{"n_experts": 32, "experts_per_token": 1, "d_expert": 288, "d_shared_expert": 0, "moe_layers": [1, 2, 3, 4, 5, 6, 7, 8, 9, 10, 11], "router_score": "softmax", "balance_bias": false, "init_std_router": 0.015, "norm_eps": 1e-05, "tie_word_embeddings": false, "optimizer": "soap_variant", "beta1": 0.95, "beta2": 0.98, "batch_tokens": 65536}
Below are experts of layer 8 (counted from 0) of a mixture-of-experts language model. Rows are named down (a neuron's output weights, with its number) and show model dimensions 0-191. Each number is 200 + 40 x the weight over its row's rms, rounded and kept within 0 to 999.
Before each expert's rows: "raises" lists some tokens whose logits its average output raises strongly, later layers aside; "comes before" lists some tokens at least twice as common just after its tokens as in all text. This comes from a sample of Wikipedia text that the model never trained on. Tokens count by the router's weight.

# expert 30
raises: "ever", "th,", " ===", "rm", " career*", "ime,"
comes before: " to", " by", " in", " as", " on", " for"
down0,237,160,226,188,184,170,206,169,261,106,224,240,205,246,125,212,185,184,199,182,212,176,230,211,177,248,162,163,183,200,183,188,145,241,253,172,151,263,216,285,191,208,198,185,215,172,132,148,132,197,196,256,184,214,191,126,188,186,223,193,205,210,245,204,241,197,151,256,170,225,201,197,168,122,140,254,253,212,227,231,258,262,191,191,216,166,219,233,238,217,230,169,250,255,244,218,226,176,112,209,272,225,212,206,235,220,169,196,196,219,259,216,170,275,221,178,203,253,214,228,226,195,227,159,178,338,261,198,176,140,162,206,190,125,212,201,183,200,164,227,241,188,310,177,214,233,296,269,258,207,194,167,271,191,171,201,179,175,188,165,261,267,183,123,201,320,205,208,225,237,224,165,165,253,233,205,152,239,194,195,187,209,182,166,257,220,221,235,136,176,259,218
down1,205,230,197,184,263,152,160,233,160,250,170,254,185,172,219,171,266,167,212,185,174,251,239,192,225,163,192,210,260,190,219,240,209,238,225,200,220,142,230,227,169,282,271,253,231,231,249,226,220,236,238,151,242,207,199,169,163,154,150,219,202,183,181,199,290,220,244,210,202,180,171,169,231,171,238,213,225,214,121,214,202,197,128,132,185,232,265,167,183,234,217,188,197,206,201,313,197,182,219,125,223,165,243,243,161,229,202,193,224,164,152,171,223,247,171,204,197,177,297,263,158,225,273,258,221,270,191,223,170,273,180,142,266,191,241,230,163,199,279,221,180,221,229,203,124,203,186,187,278,246,230,171,242,149,245,190,285,236,205,174,70,234,231,227,212,108,220,223,218,207,171,194,210,158,156,168,214,204,273,215,151,214,171,246,159,269,218,190,148,208,218,162

# expert 31
raises: "ever", "ters", " roles", "ime,"
comes before: " the", " his", " 0", "″N", " birth:", " their"
down0,199,142,169,170,219,212,224,254,235,198,214,197,196,183,194,176,194,165,151,252,202,107,215,253,117,139,217,139,225,215,267,206,214,221,197,261,259,239,213,114,195,155,192,173,223,186,225,188,176,199,209,214,130,237,192,149,235,245,178,176,185,198,228,163,288,173,204,166,194,198,225,141,132,198,247,225,176,232,189,155,131,256,174,244,207,236,149,244,155,208,216,209,147,171,183,228,211,200,195,193,224,177,235,116,199,237,264,179,189,296,222,182,179,207,269,231,181,241,166,140,168,213,212,237,224,260,204,189,196,174,136,133,195,177,114,208,246,102,129,200,140,302,200,203,210,218,224,248,216,171,252,135,195,192,106,176,206,175,148,226,179,259,240,241,166,160,250,197,206,131,199,233,295,139,183,153,189,125,208,174,244,207,186,209,198,146,158,219,144,178,183,157
down1,283,207,175,261,231,267,205,186,173,178,192,226,208,250,176,139,184,155,263,156,287,234,290,162,112,202,191,166,127,229,175,190,194,175,224,219,232,214,221,189,173,216,156,246,45,236,181,158,173,147,189,188,105,252,159,237,221,170,201,235,223,175,193,213,239,174,190,230,232,229,158,218,250,264,236,246,205,233,244,189,224,145,224,279,224,259,171,219,192,128,268,154,211,139,174,192,191,218,125,203,202,144,189,251,95,206,180,154,237,163,194,221,188,147,225,242,179,182,218,206,213,138,190,172,129,207,176,203,168,155,233,162,188,155,226,163,222,210,137,222,213,208,186,193,214,248,164,240,221,204,188,166,210,273,214,179,182,161,244,277,182,189,213,232,246,213,208,282,189,220,212,251,185,256,186,220,196,116,236,258,229,270,224,206,256,208,223,220,199,167,147,188

# expert 6
raises: " career*", "ever", "ther", ").", "===", " ==="
comes before: " was", " is", " has", " of", " had", "'s"
down3,217,178,288,214,212,233,262,111,155,210,201,138,242,209,268,136,256,197,154,216,197,147,174,149,235,207,200,266,226,187,216,198,243,118,212,183,188,228,190,154,143,241,244,167,190,208,225,219,250,174,232,215,220,246,239,228,145,208,177,239,288,194,245,139,159,157,227,154,182,228,174,234,175,224,265,248,260,191,194,205,186,177,204,194,178,211,164,177,208,128,263,240,154,266,237,264,213,256,161,218,163,228,147,288,131,141,247,194,176,230,198,149,172,192,172,165,224,184,301,140,204,182,173,160,206,256,156,177,194,194,187,202,176,136,194,228,219,133,172,242,227,190,205,250,123,143,228,225,244,207,169,169,276,226,204,237,221,229,215,182,223,219,194,236,155,180,191,237,156,214,214,259,222,201,168,199,303,205,177,174,113,229,278,170,247,176,196,216,167,154,124,146
down4,210,229,171,184,212,199,187,219,250,171,231,158,175,153,227,196,177,202,160,224,132,185,190,208,252,244,235,196,109,185,187,227,183,180,183,209,244,164,191,168,200,206,263,138,209,161,216,202,112,219,197,180,175,226,225,194,249,229,258,153,214,182,241,248,142,190,231,171,227,172,216,232,210,109,248,155,200,222,144,192,178,252,156,170,152,176,208,194,272,221,129,237,198,199,222,245,150,195,259,170,178,196,340,198,187,175,218,214,237,224,164,151,103,192,171,189,226,213,165,197,167,202,206,139,204,161,195,197,128,255,153,187,167,186,258,216,205,187,232,245,197,257,195,203,243,229,234,194,189,192,183,259,140,205,202,206,214,266,203,233,134,177,165,232,233,218,258,299,163,265,215,185,188,191,204,162,184,222,244,163,226,169,243,231,57,330,156,110,220,204,120,173

# expert 8
raises: " =", " ===", "ever", "ters", "\n\n", "ful"
comes before: " in", ".", " of", " and", ",", "s."
down0,226,239,172,214,143,117,187,201,194,202,136,214,175,230,211,226,225,268,219,201,191,173,154,199,230,250,186,183,214,293,182,191,178,128,219,265,217,176,233,191,247,219,209,204,276,255,194,211,218,211,228,252,205,284,142,160,221,191,226,284,200,226,131,179,289,216,199,169,192,168,79,240,145,149,162,165,261,223,167,207,271,151,187,196,180,123,177,228,269,147,231,203,201,225,198,173,160,169,169,218,162,214,143,178,213,175,208,180,226,243,182,206,187,218,251,216,217,192,234,108,190,199,212,218,292,197,170,180,213,247,176,153,242,128,182,169,188,228,169,233,243,194,204,82,160,194,231,213,241,206,178,207,160,177,214,190,194,183,211,212,162,221,234,175,259,120,117,214,283,231,137,163,138,153,169,164,233,197,188,172,192,202,239,228,109,198,295,200,233,242,162,231
down1,170,172,221,211,240,141,201,123,244,131,190,241,151,228,149,144,178,236,227,193,228,135,227,183,203,183,172,212,140,261,195,190,211,204,202,202,295,207,250,134,180,227,230,194,187,209,136,147,198,179,131,291,193,202,196,182,267,159,214,161,201,220,174,157,174,206,132,208,115,267,124,242,225,165,189,151,241,235,184,239,132,251,123,188,185,163,168,217,174,279,248,251,183,184,242,207,241,179,262,276,186,181,144,242,227,249,208,101,218,239,255,203,179,205,211,242,286,200,260,172,171,189,267,203,215,201,202,178,233,243,255,162,186,147,179,197,218,181,246,275,193,143,220,178,211,194,238,148,257,145,227,150,249,215,202,210,182,162,204,264,237,166,233,196,168,165,235,315,187,226,221,178,172,158,192,161,199,163,221,237,196,221,223,176,145,226,266,236,197,214,146,201

# expert 28
raises: "ß", " career*", "ever", "ime,", "ters", "ney"
comes before: " the", "\n", " a", " well", " an", " his"
down1,262,146,145,192,209,209,206,182,266,189,123,189,200,135,178,164,257,181,186,214,175,254,194,178,174,171,258,214,239,186,225,217,218,147,211,328,147,201,225,247,257,188,213,225,218,172,250,106,178,203,151,188,197,201,221,227,200,194,226,130,105,194,191,256,256,184,229,196,113,180,221,153,265,185,276,164,229,199,207,160,228,200,211,199,197,167,164,280,188,231,289,238,164,226,191,208,275,176,144,212,148,269,205,251,108,222,248,186,228,176,168,292,189,201,179,200,205,213,134,229,195,159,225,181,216,120,214,136,144,181,246,196,260,200,179,208,222,171,235,245,229,202,225,185,195,199,162,291,199,111,165,229,224,159,238,257,232,261,254,143,169,164,153,285,177,187,216,178,195,220,205,173,176,173,171,241,228,215,221,221,238,237,208,149,197,166,252,185,138,194,198,224
down2,108,254,203,196,231,206,219,203,152,204,201,125,124,181,196,177,279,240,183,188,198,178,93,241,187,252,198,211,165,223,225,191,143,160,141,220,275,203,213,240,189,224,191,172,199,251,214,203,233,189,214,196,232,165,225,206,222,269,146,221,185,218,249,191,165,158,193,169,193,173,230,224,223,165,245,267,182,172,207,179,203,206,154,319,153,185,234,200,185,184,225,189,252,193,220,273,199,223,161,221,165,168,154,215,113,214,231,214,223,133,241,150,165,317,153,253,249,197,224,184,187,195,173,242,221,125,184,188,242,179,192,261,194,176,148,170,204,154,137,210,267,202,207,256,232,214,145,239,166,169,115,199,203,214,206,131,216,210,104,193,212,123,183,173,285,186,206,272,179,231,222,193,147,195,160,190,195,147,221,225,236,203,233,223,101,262,154,214,141,237,206,129

# expert 10
raises: " (v", "ful", " =", "keep", " (f", " for"
comes before: " |", " and", "\n", " in", ";", "."
down0,189,157,211,184,203,158,185,229,192,129,189,208,159,118,195,158,217,181,173,174,208,224,184,186,187,211,198,193,197,244,135,253,203,199,223,190,282,231,222,321,191,116,182,164,203,244,239,136,161,213,179,220,241,105,205,75,170,236,238,200,242,226,204,165,255,236,225,186,186,231,192,177,216,175,179,174,264,186,160,150,227,146,226,227,158,210,197,200,202,258,229,191,185,180,213,207,226,125,164,271,188,205,141,219,179,166,250,148,127,183,137,178,198,180,226,212,232,201,185,202,228,172,79,217,238,143,199,187,209,281,162,239,214,230,199,111,209,206,156,282,129,207,149,174,249,246,177,204,213,239,218,139,216,266,252,176,192,183,131,184,212,141,222,208,127,165,132,174,226,183,219,143,143,197,202,159,240,233,176,168,206,233,249,182,147,266,169,123,223,251,200,228
down1,274,252,256,225,188,257,169,144,223,310,203,193,216,156,220,218,195,238,219,256,204,210,180,184,197,207,230,204,230,204,200,260,142,231,232,173,223,227,101,183,162,283,219,169,164,193,183,248,182,236,220,185,205,208,207,271,199,131,171,271,244,181,205,214,168,190,152,156,242,235,237,196,112,108,164,211,200,202,225,196,168,146,189,200,214,156,180,135,221,257,188,209,180,253,173,198,232,192,193,230,207,195,190,228,168,210,188,216,229,143,231,141,179,187,252,243,208,160,203,226,196,237,191,207,210,248,209,190,163,182,245,244,260,245,174,183,126,178,250,172,318,197,237,195,292,242,163,134,264,150,190,148,186,142,162,140,242,235,175,185,222,296,305,175,225,236,210,277,227,212,194,275,195,197,195,250,207,192,215,256,220,219,227,194,210,175,233,293,183,197,189,296

# expert 3
raises: "ever", "ters", "arian", " vs.", " career*", "less"
comes before: " of", " |", "s,", "s.", " for", "ick"
down0,171,192,175,221,237,175,241,189,208,209,212,216,159,205,204,294,199,228,164,265,239,242,238,232,184,262,192,251,200,168,233,200,215,230,123,96,183,224,184,202,240,157,240,221,248,240,215,237,251,141,213,130,210,199,128,205,231,157,122,213,237,264,220,164,78,191,267,124,146,137,184,251,150,225,196,241,224,186,233,261,215,163,199,204,184,186,189,243,200,157,224,126,226,199,222,230,142,271,204,168,207,176,196,225,179,202,184,190,207,215,217,182,72,147,218,219,205,167,173,152,273,220,236,230,159,201,195,205,204,213,250,181,208,152,175,217,167,158,191,169,130,161,187,220,201,134,211,192,167,263,222,190,215,236,179,200,118,174,221,198,154,187,160,264,232,170,208,220,240,173,67,215,244,276,166,173,176,172,237,205,272,166,221,208,151,159,116,166,204,205,161,180
down1,222,168,209,208,195,104,237,271,160,228,207,140,150,187,152,218,181,183,229,115,155,234,163,241,222,192,164,223,212,176,156,198,236,183,179,234,215,218,187,217,178,237,214,294,222,254,187,214,194,220,206,160,251,224,211,175,150,210,230,173,276,258,214,242,160,158,222,252,230,163,210,142,307,166,172,158,236,330,229,171,218,199,214,166,214,243,257,252,189,210,156,159,241,179,205,233,162,238,188,221,252,168,163,127,211,245,162,203,171,166,261,199,147,216,160,211,156,194,207,165,196,224,183,215,265,301,192,161,153,246,203,185,204,150,244,206,261,185,186,212,190,172,236,311,194,230,260,186,190,214,226,188,237,210,257,223,236,248,161,225,176,175,252,219,253,220,213,242,174,174,259,93,144,203,159,215,155,160,189,111,179,213,144,195,142,195,151,174,110,181,219,211

# expert 12
raises: "\n", "\n ", "\n\n", "-th", "ste", " (disambiguation)"
comes before: "|", "\n", "-", " own", " first", " wife"
down1,108,213,158,143,215,183,201,189,217,221,286,212,226,181,171,164,87,138,252,99,189,234,204,247,180,221,174,213,213,185,171,143,162,281,172,213,204,208,176,191,237,172,226,258,131,204,224,206,281,230,162,189,240,232,200,236,245,160,183,233,249,164,230,207,196,255,191,255,172,147,254,300,237,152,181,233,206,215,177,273,284,217,192,209,159,231,258,173,245,237,191,251,230,263,183,238,134,242,215,159,150,227,141,231,143,259,179,183,209,186,207,215,229,275,180,241,193,204,146,261,166,178,255,127,192,148,201,153,260,178,153,148,201,180,186,211,185,227,170,186,156,226,210,215,168,194,232,151,233,177,225,200,164,206,205,125,252,97,229,208,225,172,184,244,152,146,195,209,268,237,212,260,173,156,210,166,221,227,204,236,216,193,194,127,206,185,214,194,211,148,281,180
down2,85,198,202,174,275,233,234,215,199,204,207,212,203,143,222,223,190,240,236,166,212,247,151,154,182,176,186,213,200,217,130,245,166,209,203,184,142,129,179,283,134,154,200,174,206,211,206,161,249,134,210,167,187,155,208,182,208,126,170,169,302,198,157,309,160,176,224,141,262,157,176,219,201,220,182,223,216,195,171,125,201,215,189,215,180,148,233,242,229,201,212,213,246,234,205,204,251,179,107,273,294,195,180,218,232,217,227,266,214,224,223,151,182,200,172,217,296,258,202,244,240,241,216,142,175,193,177,215,173,215,154,154,211,172,209,218,161,194,175,201,179,189,175,146,265,269,141,147,158,214,198,143,204,173,271,137,234,206,253,172,222,248,214,134,149,211,211,240,236,131,230,222,96,213,209,197,196,185,155,264,160,186,244,166,244,183,155,213,158,142,228,186

# expert 20
raises: "ever", " defeating", "ful", " (disambiguation)"
comes before: " |", " a", " been", " an", " also", " not"
down0,157,141,207,169,169,210,232,140,219,223,284,200,191,128,195,122,229,176,254,196,219,260,225,116,139,189,210,218,174,186,206,152,237,164,170,232,161,172,215,250,252,168,167,216,166,149,218,212,226,147,276,227,233,169,204,212,266,169,297,162,208,232,176,213,179,204,221,164,160,179,158,161,223,130,185,149,197,228,190,195,155,220,235,229,208,147,245,195,202,190,159,184,270,261,185,169,136,173,235,148,157,234,135,211,287,177,135,221,236,162,226,198,151,183,268,172,265,169,292,136,83,188,143,225,169,143,153,138,223,219,219,248,255,179,165,168,281,213,198,198,232,202,190,207,211,246,254,179,246,232,251,149,296,174,169,184,185,148,213,189,181,227,249,185,209,186,123,214,235,210,240,233,177,239,189,187,152,253,217,171,196,129,189,186,135,216,189,201,217,172,205,185
down1,186,163,253,164,198,203,190,227,268,177,176,166,169,232,195,212,241,216,219,170,218,234,219,182,178,243,213,226,264,129,158,222,169,202,204,181,116,213,218,178,222,191,234,139,178,233,215,235,225,225,246,177,170,220,152,206,198,121,114,228,178,189,204,216,156,239,127,190,176,243,262,289,145,184,190,256,213,192,195,136,165,131,201,227,196,170,176,261,216,204,248,223,227,288,238,297,187,236,189,220,196,176,169,283,214,211,232,238,136,114,167,164,253,232,209,205,114,222,220,218,221,253,226,225,235,195,173,158,159,214,176,197,157,202,246,247,171,204,132,225,227,166,204,201,163,225,183,176,259,149,206,200,113,239,165,226,113,144,267,270,207,184,228,234,227,201,204,181,295,186,209,172,159,157,200,349,218,213,174,191,216,206,208,133,154,168,207,209,229,170,111,215

# expert 2
raises: "ever", "tar", "ful", "less", "th,", "ility"
comes before: "-", " MF", " FW", " DF", " Conservative", " Labour"
down0,191,213,247,249,178,209,269,232,200,185,246,219,133,185,180,175,211,252,168,190,231,246,232,192,238,259,120,273,176,126,148,145,185,212,261,132,281,225,213,174,221,176,236,218,169,192,192,235,154,209,218,192,222,185,202,231,203,179,157,241,256,156,225,186,137,169,203,242,192,223,233,300,226,229,179,175,173,265,176,210,219,205,120,222,222,138,192,255,135,196,210,221,177,198,187,176,115,225,184,230,178,242,195,181,211,198,188,200,200,241,131,246,222,183,218,178,171,126,286,144,226,210,172,186,203,215,220,146,157,211,222,174,152,171,172,255,177,163,158,270,152,224,206,136,238,141,223,196,224,251,203,123,166,241,243,275,186,274,241,211,177,260,300,163,178,250,170,224,185,143,212,282,219,170,194,286,187,237,224,190,252,142,163,196,265,213,191,158,102,227,217,203
down1,255,261,201,158,177,177,203,238,216,259,149,200,214,156,166,203,205,165,238,152,183,68,222,175,193,226,233,201,219,156,161,168,180,186,211,306,256,113,195,182,214,175,202,220,199,240,208,204,123,197,210,241,209,193,265,253,245,207,159,231,190,186,166,286,181,121,194,194,177,194,243,108,205,224,186,153,219,202,247,225,242,231,223,243,224,126,183,182,166,224,216,215,172,180,241,209,229,166,163,266,175,234,186,150,194,279,246,223,272,221,180,282,190,230,150,202,208,213,216,157,214,190,173,188,164,156,241,188,166,203,154,139,209,237,280,246,221,205,175,186,103,204,172,235,263,231,247,132,181,240,132,222,214,132,228,183,218,261,222,162,179,186,208,190,262,174,224,254,253,165,169,264,160,243,212,148,93,183,147,203,234,208,252,194,175,142,191,203,192,139,214,140

# expert 7
raises: "ever", "the", "hold", "cle", "th,", " (disambiguation)"
comes before: "The", "In", "==", "=", "===", "-"
down0,159,188,196,186,125,132,194,221,193,187,166,236,204,220,115,164,245,129,124,240,171,181,236,201,262,204,169,197,166,199,214,231,202,303,211,216,141,171,215,198,300,178,194,190,192,214,131,165,282,148,157,234,219,208,239,210,178,188,192,137,319,203,220,230,192,232,208,146,229,224,230,123,196,234,194,229,186,206,141,226,250,242,190,213,70,239,216,284,232,170,243,172,174,142,169,218,234,182,119,163,210,213,170,165,160,230,162,175,200,249,108,242,180,178,147,169,300,175,195,198,191,233,146,205,194,196,205,254,222,217,240,222,180,232,172,234,176,277,175,179,184,222,171,175,232,181,216,221,249,216,212,266,244,227,152,243,180,203,212,148,166,207,178,217,188,139,220,242,163,181,134,177,178,195,204,190,169,154,167,272,190,119,218,167,197,187,217,265,191,161,277,237
down1,189,166,171,237,178,228,172,206,62,140,240,212,261,163,248,91,181,202,238,192,162,258,170,199,213,188,214,233,207,117,241,216,164,218,180,171,153,140,218,221,203,178,220,283,163,152,212,138,150,203,161,180,246,227,246,144,248,186,199,194,163,225,155,224,252,140,217,248,179,165,130,199,170,224,188,193,152,184,187,176,275,250,168,177,199,124,204,206,247,203,221,129,237,243,230,215,203,190,197,164,196,233,212,222,232,152,183,195,213,192,210,184,185,188,178,128,220,215,222,158,126,230,196,178,242,272,201,240,153,203,137,114,240,193,163,206,219,189,156,115,256,161,180,169,189,246,176,160,194,234,197,248,230,157,278,236,191,162,195,190,184,217,112,235,227,190,181,237,235,128,292,193,249,183,139,224,269,174,233,162,171,183,161,198,207,163,140,255,217,186,248,292